Weights of a small mixture-of-experts language model, trained from scratch on English Wikipedia.
Training: 254M tokens, 5469 steps.
Below are experts of layer 4 (counted from 0) of a mixture-of-experts language model. Rows are named router (the router's row for the expert), gate (a neuron's input weights, with its number), up (a neuron's input weights, with its number) and show model dimensions 0-79. Each number is 128 + 32 x the weight over its row's rms, rounded and kept within 0 to 255. Numbers have three digits each.
Before each expert's rows: a language model's description of what the expert responds to; "comes after" lists some tokens at least twice as common just before its tokens as in all text. This comes from a sample of Wikipedia text that the model never trained on. Tokens count by the router's weight.

# expert 4
It responds to: Determiners and un- prefix. Determiners and possessives after prepositions (the, a, its, their), and the prefixes un- and dis- starting adjectives, as in uncharacteristic, unlikely.
comes after: " at", " on", " the", " with", " in", " to"
router:161094135142108141135116143075115154171130150148031125105129168141117142130102115118137191111096112154104154128122109192149072213131064133105115135128096155099158176181126091134080117137123118130118108181165127167075128164173148142160071121
gate1:163133147138107138108183039157120090157128130111132187173101120093143137169153129113114112099155141100116087147132129174147085108101106122080173111130058175119114049140148105164170154102169211144133139156097160158085174124125148137075097093
up1:119190071131071133146121142207115068144064066080154069144141135106183165161109100040086111083114116089149107109141172139141117165138093139085170097083176098146101101145154135115197121157145122131148139145128162166110131102143128131120142162
gate2:107128139172125154133163154131106091113175149122119138139132145145079127145117145142093154138139112170130144139112102096096080131123095119078167132146071120128089146130123092103123057132137111162165102149117238084125113064153218109163138083
up2:155090188169139121106136119089133132105166181098108124128117163149087098076086163159176147108096130118111110118154124125084074122120111109111148093169074174163130117090145099084152051153065142151115164157160200132154120145116157155148127121
gate3:131099133114102184165083148077154139126120119126093098114146104126142143123109111106115110205211158089134092110128112109103101116129193124108073143132130127083129210194106160166131084138138102115154077153157078111134108160131080130126082130
up3:156120083140169144117131120176124151102108098152144161134092157133152136169138141069165128076122121178120138152095099136150127119093060072095176141087160121207151046117158126105138173169168126090087157107125136102128114077143167101161145146
gate4:108127143079155143137163145105156097109122106082168098179120123130119178065074110165144173117114128135090150141178099131116109122022074153063083110135163115096144191120129203148145053089160123128165050162173077129055140208152133135140149156
up4:108169187135178125185167115125086191182121147103168104086121120118067138114136140082116095101161133102203085095100138115153114172121094120131166120113134132127073137183139132161109129092119135129105156123129136134146133143136130130176134156
gate5:152081139108124110165163073161177189133126150148163140086104157140125139174163150077145188086105119148140107163122148086131104078095122193095149169119162161110150159111092128095079134142082167141139157113135060115119185117140113106149098112
up5:089159117148144116118146130158073090190181077148110130109111150122159103094191126166102070058203152189123098072093156126111132130126132104159122154171118156142131086054118125124124112125175102067142168093150136150093098104140125120124134089
gate6:062072104126139108188129139123129148104083151151090092077087136146124098171136109119146154110128192153053111128157130151104119137132134122173087123162126101084135149113116060123122099137137109117097133110115141138123150082203115095140118121
up6:154174123127181157096103122152105103135174086115174098149191147117133181080154127144145131153105107111166088093142147073102143147113105112122149134100116178194129072112180182109110098120099152139135114165115092103128135151059099127176146127
gate7:130091143136089156070142110101076126129107102092134181099101111171185137182126213139160170184156148143130168122071111136111121151044141163175087211124134126105207118091124122093195080123185147183148132128114114139120125152128165109141124074
up7:196123115135116120115097132181103159092116127120112146144120163094122061076171173147126122164143170143161108100169124131183093171078145110138103139143151131159110121135124070126205092083166166137078138110133064136092133126102079155086092162
gate8:129116116130171156094130087082111151142140082079127103094121137116118178114149122090150148108080160123163127147104098081089110193185085109209108147176139139138084074067131136142084096162116167147136154079128149184106139167138101136150100134
up8:098131075120144145130121125090114122178146054106150109125101155086159171076124059086101121114095200111187145116098129121121128186125083168141100136148129148129094088104183108135150138143200154140161139111102142114073117133188112170186108102
gate9:163062152103107177129154143163139118141173145125099081109083189094155103138073142090128106124113147145071191097104114139109128169146069210082145139112149119108239172111139082108163175126135142103151129133133131135132095119209161129109153103
up9:117157177119139137145165135128148112138157131082122104182094132171089103020066123116143136091073118117144120192207145127107169117101153088149128089104132132105068123133205119140148126134163162129124114118129160102152150087159115142109176150
gate10:122114116164181188126078140127131113110097071125143112177124099152141141039091086174142199129112105068129111153102158076087169130068125105088154106147153114125113162098192119119173090152089110150128126154084078156156142165169142144159128130
up10:155113115036151146113160097150131110100129105114112155190156150130105161152174135071140155097132104106185193133149159142141109131116152042158152151103131097219122143144134153148122130136194124053118095097119170064149131079096111088158142153
gate11:121150158123071186141160209168145149154091096146130079119106176153148106110167068157091117132095136100119097072163139123118120133105108185077099118143165107111113143118110108115116157051110087113108179167142147118084163112126138101132134106
up11:110165076138160125158095064107091134093114106140154151112109089064138123159071129113160176116139109119138166204097130089071164115087091142122136143099126140155129134119161124146189084155160166113185043149117131115152151100174087124155168172
gate12:180118162112154059092122123141130090141132124151105157130139088144113149104034130102113124164044116130190116068149161155183090136147133159137103159170123104119181208148102138124173113115127142149133124106166110136107109118063181185124095138
up12:124150098032124193129071110131130186155090108122174111116118108157111082194165127130193068101160027111130130167116081159116139155107128102079119133113156126136157119167126157154134103142139088113155117107135174117157118137177138161155147139
gate13:116116104130135100108154138092100103122120154104141113094097108072174092115131099175068192092079149120133131148154117085115136159158112132107128105117119116117115253177118122159037166090112117136123084128145158137128154188145148195128139154
up13:123085111123128156132113108138112160122095149166132148159176133149145161183128151082148081124159090118095174080095088138073176078151153091148118160151163165145147039108111148141150119186129137120092108102101108123153095089122097110121094131
gate14:195119204122122111145134123115178098098080092143087124050095125138135111112111099069159201164158173117087144128114175124111137185118149170138139161142081118141130099152116133097189112176119157158123129171134061094136164167121102060137115125
up14:189168141132229107141083145083083115086101100103130115105142120085095115094078126104144148134105113134137124138060179164136161175099131101135141135113116093143127151168140093075177087196148144173104123213098096126128072151129100116181166125
gate15:158073135142135100097113129179140140092103153053119126106193140114126135133110097156085218172059136124114125127160127135125118160128087146145155138118128108106185190118122093102079116160144160176082140152108131119086197183116130110137102137
up15:149132112195206138186129112119159125102123120120150095122155065093116100107106133157135170143150105119105152102116029107111118131123137166097198131134138084083141139144124115110152064138185115185094107106111075152114110148133180128162141103
gate16:077068160146113159102123077068127179100107157153064106116117079109119108132181132120102149120105107129096166103148092125111128146177185148128085160138096180134110133191171128133087163119106101142060117105137135166156144115157121081154164106
up16:147116182120128106152202125152096118181122108060070108097135105099074096110168113093094075144178126099123104105140176093099145134127131161185119146142106192116054163127128125129101184126137123097104082131147115135100073078088111150104119102
gate17:107145131187139101129146147107153140150126144142110142150105148134160141103052092136117142149100106185162126134132132215072058140186153127090089126110116084123189182148105105137106168127163102146154119150122093162127150115158094121111164126
up17:114146103180134063068119139125127091055107138126080143176114129101110121164108123131144109135051116160081111124162112110111131129087132125131089112136143115114164192106113133132119148149152127145150129158103163119111116108150146121143145117
gate18:077096161079149170165129145123132162143158116119133184052146151120144160184127186116068171124132139104080117132089104098143082170098076086157102091122172128088145124080102110101157164046132168118139110107113070103112157097154174133150134145
up18:067116132087149159162132137113121134115149091139143155068138172123186178154100148165080181150103113112144103079110064112135118144137142145123091097119182070068101080105183143101172171036144160160129111120125037154121192127148146105123130127
gate19:158131149049114114136092155108133148102138119140192208135176119168130105124114117088130169177081093103132125081168083130108116133153138161129119149097165093146168112155139123109110134153134132190148096111180065135108188084080095129153098099
up19:125196121104131126153079147066102157107130117136158153132109134127056123138095110133183116183091120097127189097148120093122097182119139132126145109107115138134194129155174105183095094142116122129156147151113090175088137109089118136127108095
gate20:120100117107106075110110135146119156144141126172151169144135140111209053088189173149131216068116140184133128128110135102166170137165090168193155176098097098173179127120111046092102098094136099106133128154162099133122127142143129154148142083
up20:133134097082120107121084142107120138088121118157157143175172122131197099135183142111198197166095107122126123148120120143184143134110172034247149126089060128173122096130119109096163099099141149148142117118121109096137136163137139133136154113
gate21:117140128141125117083173144138165096088076159107119094132128079143092116129144081154126148133152146084075122086123133125115105126151248145162134100179145094104145177126114138152117098117150088092106149152115132135095098119106141137079113103
up21:116072165103088113087146132147156109112164142077107082087128110140125133132156178137134146147141141128070129094137139162123124183175212171170121113183117083102113160100108136136087083107140104130124159116115118133129095123076168146106094092
gate22:134129083135190154095087165039127127094045121116109101134117141105108095127075150159133136092075157118127126134157153144153103123136135067067157073152098040129168149094077101176158159105092133163144105153180134135122167172141083125125157178
up22:160103087115101124111092137025154109092119144111127060128185079113156140115136099128139157194150145122103116088135112161147148119133166130085133061137117125123183171139064141156178155155116068131117101118171147152190176168148071144148177136
gate23:136093132142104052088113099126157112104158128135138193142116041122152119122163161200141179150127075138069083118133144133133154168131131157122138123185159111120159150123070148108122124127164147118137082150164120131124152148114137116099148099
up23:082120092087091176114114139134088109117103149179133109094104164117074182187115136108143065103120130127141176134128073138101074142080158167091102164135143099154160069096155128141178173184107142098167144081113161129155071075160169167119118123
gate24:115146119041088165153126149137070114139071122101136189151067169149099119159065143131152148117183090123085096127170205149113124140125118135114162106080121075146167135145111120165070111165098137184136105101134148128107118140145147107151104161
up24:140102146169126115105063102151146164100184129174132115101212068139113113115171115136177104124089117196167123104127057120116133094104105110142103160163133201120128111125125142093163124065125105108143184145135111142169171154141079160141116102
gate25:107158099102164146164135095118117116118129151191116159085116148089138142136113230128105159156127165179125106159103113125130077138148051068138075121138165175087161105117163139184120150094118196084122170140090182105083099098140153144119139118
up25:078119113149174166139114112150091141158102154190135080063108175139092131110120163160126201112125174141143109116101056071082052120094125090112119087097093117138167090127188129143116164120135166143151106125094127116122136075166137173146150154
gate26:105147162107138141122103092137128068101094106111127124134174050088096175161108150075129204140117157095111162105109183162124119105052126081098094034190069148125178178151111116111144108175134112121073131090121140126148083192119064139155163112
up26:146134070122090109117127138148128139159163145154118178125101128157177126090133139167179105160118078136118107065129081113087140153161133181118149209119138114153139139131166105110095146112162098151158122149125138120083084121107167139116058080
gate27:158064166131120066140149138183169123093038142081120110131184074150117166103147083130089145134134154121104137049141161136155112164113120089162157125139117147098104151166154160143136097036122104119097131149188123156150213118088123111162068132
up27:118205091148132164112091119092121145086184104167163132131122159129079134182127180158145070109099113105153116196093129134099116081151150105103133113128183132146144061096042125115095173167098135136143142119087131122125058148148117102081151103

# expert 5
It responds to: Mid-word fragments, digits. Single letters and short pieces inside foreign names and words, and the leading digit of numbers or dates: Tim-i-șoara, I-g-bo, 2 in 20.
comes after: " ", "N", " D", " (", " I", " B"
router:137096130064096138149130092156155118170124098163127105058108141102171151090135134098140096127166102096121053105076131162115142095109166178124103078198109102105130159081120181127066129111097089157100111087128102106110128146141142109132114090
gate0:118138140138108184122183141126111052164107144139168139061120115128169151130144154125110111085162170132097118134113128125049142105084134142162113092164058106001146147104137118133147124138105110124093167130110225128134105165161049122091156121
up0:110096101105149105136125125149101177107156124106100183193138177176138138150115126148135110105098140148163109110099120123188108127143163063119154209074143107174057106122145173084094160103168144112200126151160113088160119079084196146200119140
gate1:182132169162156174139167148149196149147080095098163102094137146121112084169136095094049152201147152119099177105117118119129137136137101135119103063141075130124167105224150126096111152160167154112124095112180093130056161103121093137095114132
up1:100123086125124125134134135115073096118175185138103129107130099156148165115078143193154120070103154116139094150160117126113107147096158123142157186072136144140132119070118128149131102163111090133130157179113146070182097149137119113157133136
gate2:147148123117070154156057141160136156124149150114141156094119135142081068146153155099112162223158105052146113097170112159067089116141119155148157134150172154066147160104161127122135121125075074125152123122159187111182185119129126092122099153
up2:139071141107163097091162168107135122134107095158141091169120083130139159085145091163117115099127160180119134115142152074213169153112126122076141173060091143171115091182179159107110105114187169117078112146104097124134132120133058156178188107
gate3:086114098156160120133109127105133098172083132055087192176119068138158140058127098132091127169168155144095101090188204074109131158090082125122178117144161130122112146144095150116128153119117140121169078078169086159085111122153144135140090115
up3:123144100123139126120104141116145071182102066081105155111090127175148124076083116127134107129227146087125094109154172118054159130149135155196156122132123103137128159080119168046122143123095116152162061100167075127116138166153157121184080090
gate4:108140177143156146155151123150148074182193134056135128153112137148113131105138122112130179146113115090092104133134126173077115123176135121148147082171111163161070100106182148049145066101072130182114106138126157119154099135133124149070140153
up4:151130042123085110145162155114132170074100128154151136133156110154120077131149118102096142120119160158175158146124117056142150116131122090126125187057106110122166167166121088109117145131180133081120172170185141118137161128114116119137129074
gate5:089073130124109063110141147152172110090046148113119107126135105085104131118132117125038120137125171063104152125142092141105141204106095155140143137105173144084136191153095136116112147106088150146140155107111096129112052168118083129100154115
up5:133139060116122125118121157075155097104096078146171144115100128133162171125142139117092144159163106086053140169117118121144159130109117134073175176126122106108146186148102145137134129120102075116116102121147117121095059213121126112143082065
gate6:146118118110087087061140110179116137073064111166146102125160152137152186133037096180120113111127118076151098147143128150168110121111149163127140169153160152175144141098134149133077142131155170125157136158110116093119121067110135056165139145
up6:130104148143145145113113128118127201147124160079102085109082102148127105128149114129108111141181134145135160106193086143127178130137116121112105134109156080134234168118088145205134128103147192133126064121100129082113150163115162113121123128
gate7:115123148141135126089141126153147083155142132115032155168153180120120150107096119136135089112159120107126088134161123178098156086148198115128090103139132153155122117120105137090120116211151148155078106139085125164100166153152077112077119159
up7:095126136165117062135125153133086137117150127128125068136159074089049119121182123166110138151137176115095112131123124121132110179140113175129098148161135160132149193206127033176079051099158147159110153143134103140130092098125137099094122118
gate8:131124081122141094137133144110129093182099135107072136203138175205157156147158114140137096082103155144105082188122163065138194143116092141119185135053083115134192187128098126189140111097139135108172103182098138106135106144151102167128149108
up8:161160104130133078107092131138127146171135115085066139180152152130157106143168175145155105090139106102137107178177132089168164070120078103157183113077125205132160129108139106125149093066126109152172152196041158126138103114147109193120161117
gate9:138100142144125168152112129155152119144072114128167129093129095185144141124104137130095116131118148099057089105147169113112122088079070090130141100169139108127105150132124135132095082066086093170119126124159129150097168124102097090120064141
up9:120114081097115147097185115124152100151059125133147084080107034143168147169112108189106153123104174172056124141083126091104116067099128177109092125166117105096103118084136126146147147085143134130145164117163110105094171130124143195169174105
gate10:123116091124131149133112151149128147075085086146122167116144098132097143106114144132135054121149132135138098058169104163078083182063102155168144021172135114156119160154119200127124153162116118150162123185179116128140135115126108174125116156
up10:148176212127093118143103108135128159154158160067098087141131121128159106161165102107137192157156118153120160177132096042102189042203198129095106214081114101102174102107159098121151145125121116081118132140087136151102149157185139151108132113
gate11:115117161128079169132110137145137094091079158127132236123114134075131194126182153113133111114126167143085105144097074108121084127084221111138118083184087114105123207118142110125127161164123167146108158103101181141174124073157143086065105108
up11:170124174155141129113184084126106168104089131103120111098128085133156090166097097235134148113099109161109133091156158037126143088173125135158099167140120106119099160112130118076132140091129164155139147109113136115102201110089142170142156150
gate12:163121109121075120126128163116130165128044112160168126122161130173115082080100122133096159165131108137102133157101128102117133168133125132112105125166098104062077146114110085100111168139107149080136194045115106151174079117140177176189162190
up12:113133142102104130193044158110203116112075140117087189138158145145130089073105126078126165142138096128150142094132133144091100208123137151121119075099086066165087138187120124151118099098137115146082129065113097146133140144172110152158131130
gate13:108098092115194103131183144095140079119154084157139073147125118082129136130158106097122105111117148150105084098123147132127129171107170140183148128104043119143093108139111112132094124118114172146140164167156114160128101158119154130154174060
up13:140112185141071165121080135131086176121131193075110140127101136166137142107101176146104119115115102103191141119112088119155091115153068057082106117117200147140140147123170125130137128142149103113148097105110184114136142040131095110102108185
gate14:111077149138151142119208162089137142170133167136082113102138181143148106089118109093123127087131147121132119117159155091104175182106143089134113151090108158160087140086104194107116135053150089172142134130119162040150141133137097108094149105
up14:094138155078107118079140091154110155169169085116123205132156061100108132144082115157205126024172151122112091118094105123103073122085156131136121132133119143060101136084090130134152155104115105181150177222137150124108109186183090164161125116
gate15:160116063144130112084101123126149098115159127097144094116106136144120165103126131174084072135179139105137105093150075180107075138148185127117096092190101086129198115089147083212156157106128183087118102169129129075086159114125127098110162114
up15:143152174182112121145083099169125116124150126114111179127160085141055147095144109120065081161080113150143113134143130120076113202086135135126120083154145075124111163176094121190142134121110124138126167141143124207146150107187185112076092111
gate16:161154149122178059118149112105138125123170142166157156133089127096130092182124161108140189169146133102107102121129060052133120046109179133142081093130117096100135091123177136073130138146154134159048191103121130112120170113062115143115186095
up16:127141149141144105093172149152158176105114159129105180156057151135184122128114067142143154186116097114107104121120092107110164103134151116101154143102141059111105178190173120098142052169147149118167099140118135172133170100144082136095119122
gate17:207091129173153093154097133164177089058099108132086106087137081127130163105117090109114133194084158091081115094141139175140179137125128184134143093135143153132174136161086127155127169138131094114097102069130029188147162202178101072174142110
up17:139130089074133133082135127053120174139175167126168115162130128127138108103171118139121143102167098195142123119156122101121110098157158049095035170152150105174135129110181150120163076142128213138110123176146151077107155088083162158077130114
gate18:131105088099154129134115116172107194087105129144133147149115164190111138097119120088154096101143145183116135187089135157119162169112136119124120155133113167137161167142135145170104133131136163151060157087111086152158106037141171079125122121
up18:117114065130109141147112128154104184104115100152118132070100103110166142089105148174141123131155159126148150153062148129120143162127148140145090145143148164107089184100143127158099199141150169122142156055139086148137145046142180108136126139
gate19:087132170120127130164113099107174112122123132057122131114084149165176159139092150159153140142148135172140114065079086129127070118136180071124082081114081190123123125122111105072089166104165120151097146104250157144173123125067162128119147179
up19:122086171126107119101087092115154100148122109092100151119116082126152123211116166214143081140092113165095111086162136150148132144120081145068129089195162143073087130097082128117172129071121119156148156144141154121069142100064181117210173142
gate20:091143112122114131091105137118115091105189090171215118113066115119174113138104172094133168140139105128173189127138124212098085041149226093103100117158142159092181131115175098142175120125137109149086102118159153100095124141113100152088149061
up20:139113160179147114134114127133096119115176120103124197180074087159081114126209122143174080184114155082167058121184090091087158187148095111132170123102105085125078090130137153096207146123118138117141147166118145143139137133173134134163114123
gate21:202127131135090103128139122140142196071153116163157092078130150146162131122116127092153126135150094085158116102180166199124066149160175164102184118111081144174144105169161132158177070149123063134152097102154103162164137085101095132078109067
up21:142112141123088112056134116105088207104118122140135147055063143155159112136137153081211104098164083120140096132169144209147097149116159128090147161119124101171129103129161210135161103160135078115129061111179107135139120122101131182103106095
gate22:134082130175164086165197135095138068118118128143135173084116180141152153099142127100051118187093111082116111104135122121156175162150181075214144148100152122152127142122111151126133112090130115112059134133149103149155170089113121072090136121
up22:082160078146159113103104130154148182165089125141119208088113142159153140168108213098172162115180101131157132129116058143069093073099185071132102128078111101145128149109118173107130130137109100111122147130141105145157148119133108135118103153
gate23:093095130086169145143181091155097111123145097130091094133131091154164182075044109148146141113188144146088110083126132099147141165090110118130146140109133097144144129164113170159054133067149179109116116109141048162105126122134118110172123159
up23:116171064180172109099134147088132174099041159061097147113085153153172141131147109151151147087128145121105176145130136104153147113159181103088109139126074121115156165103097130117149104155063166137121097145119180094158144128190123115157152109
gate24:127113171093114066105115095102160104113106129127132104094146110149167136171172160092102131133129123101163105107159124151121121108167176165196045077109129076158192093144144163106075138114160140167055121149141108078131144117099083106099140129
up24:130151066155176121125121154125130154136144151151162105115082111158129133108087122189089148159146118054137130110089112166103068154145084176084212115156114128111137155161124194173109097125093138109171107098096097126079142132160123171178118184
gate25:131064212173114142098126123153180125105155113131104163051090157110134142220148196113164173133086119097119130116111097132129144120093216084143098137117119091162155219100131090087167177137103102154163133084109171137176114110165109128128118074
up25:084141101096120171108117115126110106153094077126155173140119056136133135111144101080120101107133142120217142107137101096072115123106110158136133074179104118140062109174180144104188148125140096164133180197150093160132150148139121116108135126
gate26:144113095151106151161129100158157136166117203134130082099171105188148168165120129119095120185180145142074086094089114081061156140107131138134084059126110101118158162075111130164101117158081059138090119117136158085165134164126138115129158130
up26:109132178115144130102116119146093125126124103159121151167084152068097120098143144130126064077065099098145153125116144159173065155160105139118140176142176118139126136185129098124138132143156188141195127098111100209075108080129138138108053135

# expert 0
It responds to: Name pieces, list lines. Pieces inside people's first names and surnames in lists and results, plus list dashes and colons in infobox and taxonomy lines (Ekaterina, Family:).
comes after: "\n", " by", " University", " Genus", " J", " known"
router:105117148115140197167099172160124099145139101093175168137196136058167099135126148099077150090133117142119126133122111107108156134125102119153097106104150096077127091162066117154112163103152101068145103115145066113135151106139199164156096144
gate0:104103195124128146095068140097180139147121117083117102151123138105106098096132082093084062150088108182139148115149098102152143129157135085118124076166135063160125171150055139106098131054132128125142108143139159163062137076109126176198139109
up0:119151078084171169135191128072133125203095115122082117071185104122155201161072141054129125154210174123078130146112102145108089125095094077110134193134147145119183119142094172128119120202116138121074152120131135096175103126115110131104126132
gate1:116115141015102088135206120110099090125105104139125128110132114123183123163103147063174116160140130086107137111082110168120121123111137085103106168154097155127089123061152092137085167079166121147203140176133147100092108157088091160253129136
up1:100135087134133116081083159160155124143119106132106176157085155165126166115101078146147163073193118123113164133076123105177147129119128156106046166132114134078162163060101126066127105171069133121144152176141156123115078144114125152121138078
gate2:097104123143108138160112114122166149183077135135169164072113091122122105157167171099134108160125133144134092128111122094034118086115159155144131082145115091109145075135067164148114145101100102097147112129140149071244137091096194157094130125
up2:145097122134118152150104127132093127124134157176170117104086088116118094175147163064131100123099126093120077148113163110073111119127101153133202134111082136079117145132127128096071169149097178079158094110174117072080140126153176169135124136
gate3:130166153082126122166079200168142097152085122080130125112145133159102088164066187150192092142151157112097150111108141150078126134080130157149157117122080093136126119156089114116107150120116060137197071111126140183154093108125136140149163111
up3:131132127146106074065114161125117151137135091107112092130072116160074133118133114151164107143099151151175225175144077188150068187212130143114063167101115155151113130120172103149130105108134176126131119147086210108106161095157132130098105180
gate4:072085116136146153132150084157093105110103148134107125089120074092143137112115079107063150081146103154138154087180142102080112142122134176043094086114166141145127172144181143133111108137123148115147138152121126092120085188154121121162160130
up4:172188141128126102121132159098189126127145131137125143118106143156106120141113203140179128181113144085160128165088073166145117139100130115189177111137071124119146106137122071134127107089142097175098126183139105167110172112163110128137090132
gate5:192162151129197158150068147154127084108116144101173139141115100087095115121106131118111132126146128121169127133109106144070118130093181139130130080088084110104118123203171087079143149139163083132135103116153086136122129128156101095142211178
up5:127174145133197133131065130103167121162074125054145149129101150087133105153103148094122115142118129154152136115130148117141150068076158118089099134135109097063142135130158130138161146113184029102172099163124125142078142177135116150165139116
gate6:179146147185117117149188129084077133131124120067125130076048169139159140139127127146152174105124121140145121106134096084118073099126161119152157134157106123138141110081109035121174167113143147107100134143188186087127106095173172111109139072
up6:117129139125117133135155103129050132170200115102179166087170160101205097146137180168174134076124096134168089083101116135132076102106118173183158142111121128124140061090122114073168181149145112109161106143191117089122143131090166164161113081
gate7:121144111106146124129111152130074145185110088150112105104135178115155132137091109176083133155173185140130142147080178130111180112167156164121188115152136134070185106146108157124094105140059085139125123111114105121075141165066092148098113112
up7:065135129133216150131139135126128177120163129174124158143182154144083116080122088168101125081114112158138156190173106159151101142150058122117112128085121143187092116130097115117101134119212109097152118101118151157133106100152050112199166170
gate8:101130116128097144132128129131165069116087143118109134107119167136147149121167155127100129145134114089132078098120141155117171127190178080156080123126142132085159131111102146088055092055107170170136108146120134131164093118102150179117150129
up8:134112167127119108106146123109071179151113112117125155161106081104086097147081117101116122138138137175170124144133129083146059129120104159130157077137108072142123143141164076176230190148092155137155139162198096187111177096171156184099121086
gate9:140117075138178110162129142079182096153118103175171122070169160173095148127128146056101120141096112112158195140169141129150127178140170099163099099139127113127147134129051137105077115131145099123133136088095097158145125175104088125142146153
up9:058142184116096114097135093156106150084094109166126117192125091099139059149108071168113102134141131197121114117115157154120154038106154175050091194148129093122105159081128120118146130164119127090120144095117177127114109107127163157103120115
gate10:166129106129035179083107167109077123169179174088137142142126122129123099207128110109156115138160130131163139124196103111115107097177115127070155091130122144076144119115087087157139115119069122168119122160107182093087136095139167164149117070
up10:135118120114083094180124128127146135090093150164177156181123081178089131054102085081121136154136123125175091135214194134132173104094143129183150147112127119157137145137121172141155086079134151155151127132164083142173120154098118148112098101
gate11:153142150099106126136106140187134093072101129165134121095126104125105165202091073123160191215104138123150155109110111120182143157149148162152142163118168138124136107079094093127151071142098130176132157105134123145115122154125123106131137131
up11:105125152149181131175151125071134158093148155103113127147154094110142143065170168121119102071177095112131121142113066185105089107110094099083091073122131153129136128168120163125146137094166136096147134170106144121115133134166143123108104181
gate12:162098132134119101200163182125131134141097113138175143117111095128136112154086145063123165190149150150102072078143196123147160176087178166219143141107109075119100129072156117126090137137146098102118070114117111087130114119174147130113109106
up12:168126116106153164127123118139105110102118156105135065109125104130087118136165092165086079123104156098149153136190071122076100154131083129049107085131158151139177164174113139079158120148087110160120173097157149108117165171091106124159156166
gate13:171159126146132117090096121114166118114100060120106150136135093137122161122085093097202092112164104104113153140138146138178077100069114129125156090135124137118073118126116151158132168135151147136143156146095104165201131158172141141139122139
up13:138175116126092132120099131134124153149070150078089110109113142149157142173178163119112074157049067120137155138153116207070081112103158154105130149139163133123144130105146078167156159143126111169153113119026185095146153130123149137093115125
gate14:105111059150096121117136170083177147110127166149158112095117096144104137095145116126066142153111114122108145119095133152109101119089165106139111095141161204097078164083133165186101138116154173114078113176111129124099110089130143126147153101
up14:130135087130118160126096170063125132139138176127200130128104087127111149067171094155082126078069109139123158160125115117129124118098127088178126106149151147081052131070117185188058181112160197129089146154135109132091107072110174109156168108
gate15:105151145153135149131115116095216060093095132094137162200132096092157111120138079137101159149150108120161085153107115120107159117108118128099102052132112096135070192165126129133130187085092109106167143132120114131101095165135102161108162135
up15:129113130171148132167086117164162146170129159119198119150165169114111157114210135182108149090124089128158120133135083137103213114121138114081104134122122130165156143138136059131108134120153059103163123203154100107058147113156107112152127133
gate16:135103145133135081175203153126190057104131148162220123149143119151096103105130132065122135181105137090124081067179083128134121069114151128123166117133137156113149153177134155089107093170151178114092166137103097120132123098114123114057123089
up16:116129133128077112125126066103101146097163123139187142161137110128126062136123081131122171128073114108156163112156198088133151117173113160083072185144138167090110144123107120193131119071106144199150138098126099131103117160151092111109125121
gate17:114214066137141100147123158172162083145080068078162119164137124149120120112063131128085178200111137122178126106175139104163168141162137163131158160140133131073125108047131162119084072090160129103084115149129089124116109162194163102154111102
up17:141119118120145064142092114114102107101160085068127110157123112144138146119121153160181112148147140147166089101100099097151175156156131137113175121146086104114181159118158076172147065111159143155102129151109117134126125142145167118138132106
gate18:130203082104139125227135162107134121161075135101122182073144145124192180136119192124090092162159110185098168104114127075178080146096128150099118151149133109087148133110102133094116168147108100067144187089132124106156108102120130162092125107
up18:105094131098062186055128080114121149134169118190104143201105151131113121097196068115132132079149091134185115133176111128111118131102116093127130111099114160116105090146155138176188112119153098142127116128182127129097168135137115104160118121
gate19:109113076069172128163158124172155140177137128185111086136151209141143108138164114061125208121173121187095097123130124086104156104160088144081110053130129095130183162134118133136132122133059149137075221154167085161087167156108085155123135139
up19:108153069121136116148144117114222140148126130175087109125123161156141098111152154093106172113149122128085115129132128110181143054133137178089131070175132122120138155115133136106146133120059147126088176139160141144120158183119113131099179113
gate20:125148130086111142106144114057143202116145164147109119131122102167090147081061080182161121107142121091134148144151113110158115128122139112102033163149109113104126193082170137123113121149206106120109104100090131111188090137171145165112126157
up20:121106135098146134138164093068150165129157148137128176153149106081088131080081092166126086128171114133112152159164088089171120121137078114098060141151134107079105194078131088154099141150142178149125153088111083124139135123147147153173133154
gate21:145165104079106037166056124107121133118105167095095152101167164102155196200074180135188117127111158105116157128140108116133108109121167091108167130156146173101191159199096087111156110129113125200150112118093089136108089135192150094080121103
up21:186078148134134198079151120102149074100114114138132107111022086205064118156207137147116100133125137114155122132113182136135093161100145187170117093111114114155107110039140114105112147150110117114138119066138140134201192145074115104122128104
gate22:137085148165160106133127105164181070150112122104118156124114183146133126131124106092072084133131163173164136120100146183151070148122164192116102135127113127161161166074095104064129130160178139123102122073055140126155070092137113161104140100
up22:165148118109083073145107129063122134122147180142117154136127076112118105149097159162185154151125121117143123139175108108107148083119150101084139139145146128088139126170151138165123137084067135151170159183179157109109153190129139121143160138
gate23:071106123144121168116059120126135102182136128136122119156118152095165125091199099179108122136143097174063122098132127084149178140125109100099094107180186150138139118121108135160168140060141055110138111148159118135098200068123121160132133113
up23:095145106081038135126128106104173101169128141143108132164155126090211150117157110131116113109151083168040130135071118155161147135114132138149117119185149109168129159113099074124178195126154083090139153167178125116145125076115172167083119088
gate24:099136083073103078160106119144128146189179105132140123131149135124133129124074138199149146180122184153076115126071187143141120119162073142127185206103109107097167042130127097127149122134166140141122140150110082093124081084140120122127079127
up24:030192064088099103135102082130104168191186099120128086168120142103137104076089116212155166141120142154066144135093171091143114161152060103149169178140110087080140105118145111151157137136162142113114163155172083095121043096164124158118072104
gate25:139132106115112110135079149127114068130177080126171137118088150128124125142115176141113132099077095127163118102105154169208181122115160147134109210138115155083155090065140147115111139089160137126104120145122140111152137112155111164188137113
up25:123106143134153148144134128133121180128100154130056114140136109153136165124145109119125114161146177102101136121158107124093066137105067114107161109126152138139122154141110101159161116176100107141175159127150152101091126162125121075086096140
gate26:096120130081136136092102192163038113119106187129134177134134079084120133172088161113056099127102130160160099153135143153116089131104124156110129131104125144106132093115174135122101158097090093117195121174159166139123143042133148220097157149
up26:091105092081162142106106183136066119134093128138145152152144125110142144186131109119096143085160169136169102118156160111134092139090109151106141166087104193111120075128179153072147127139088075056145082177135138123152171111109085178147173128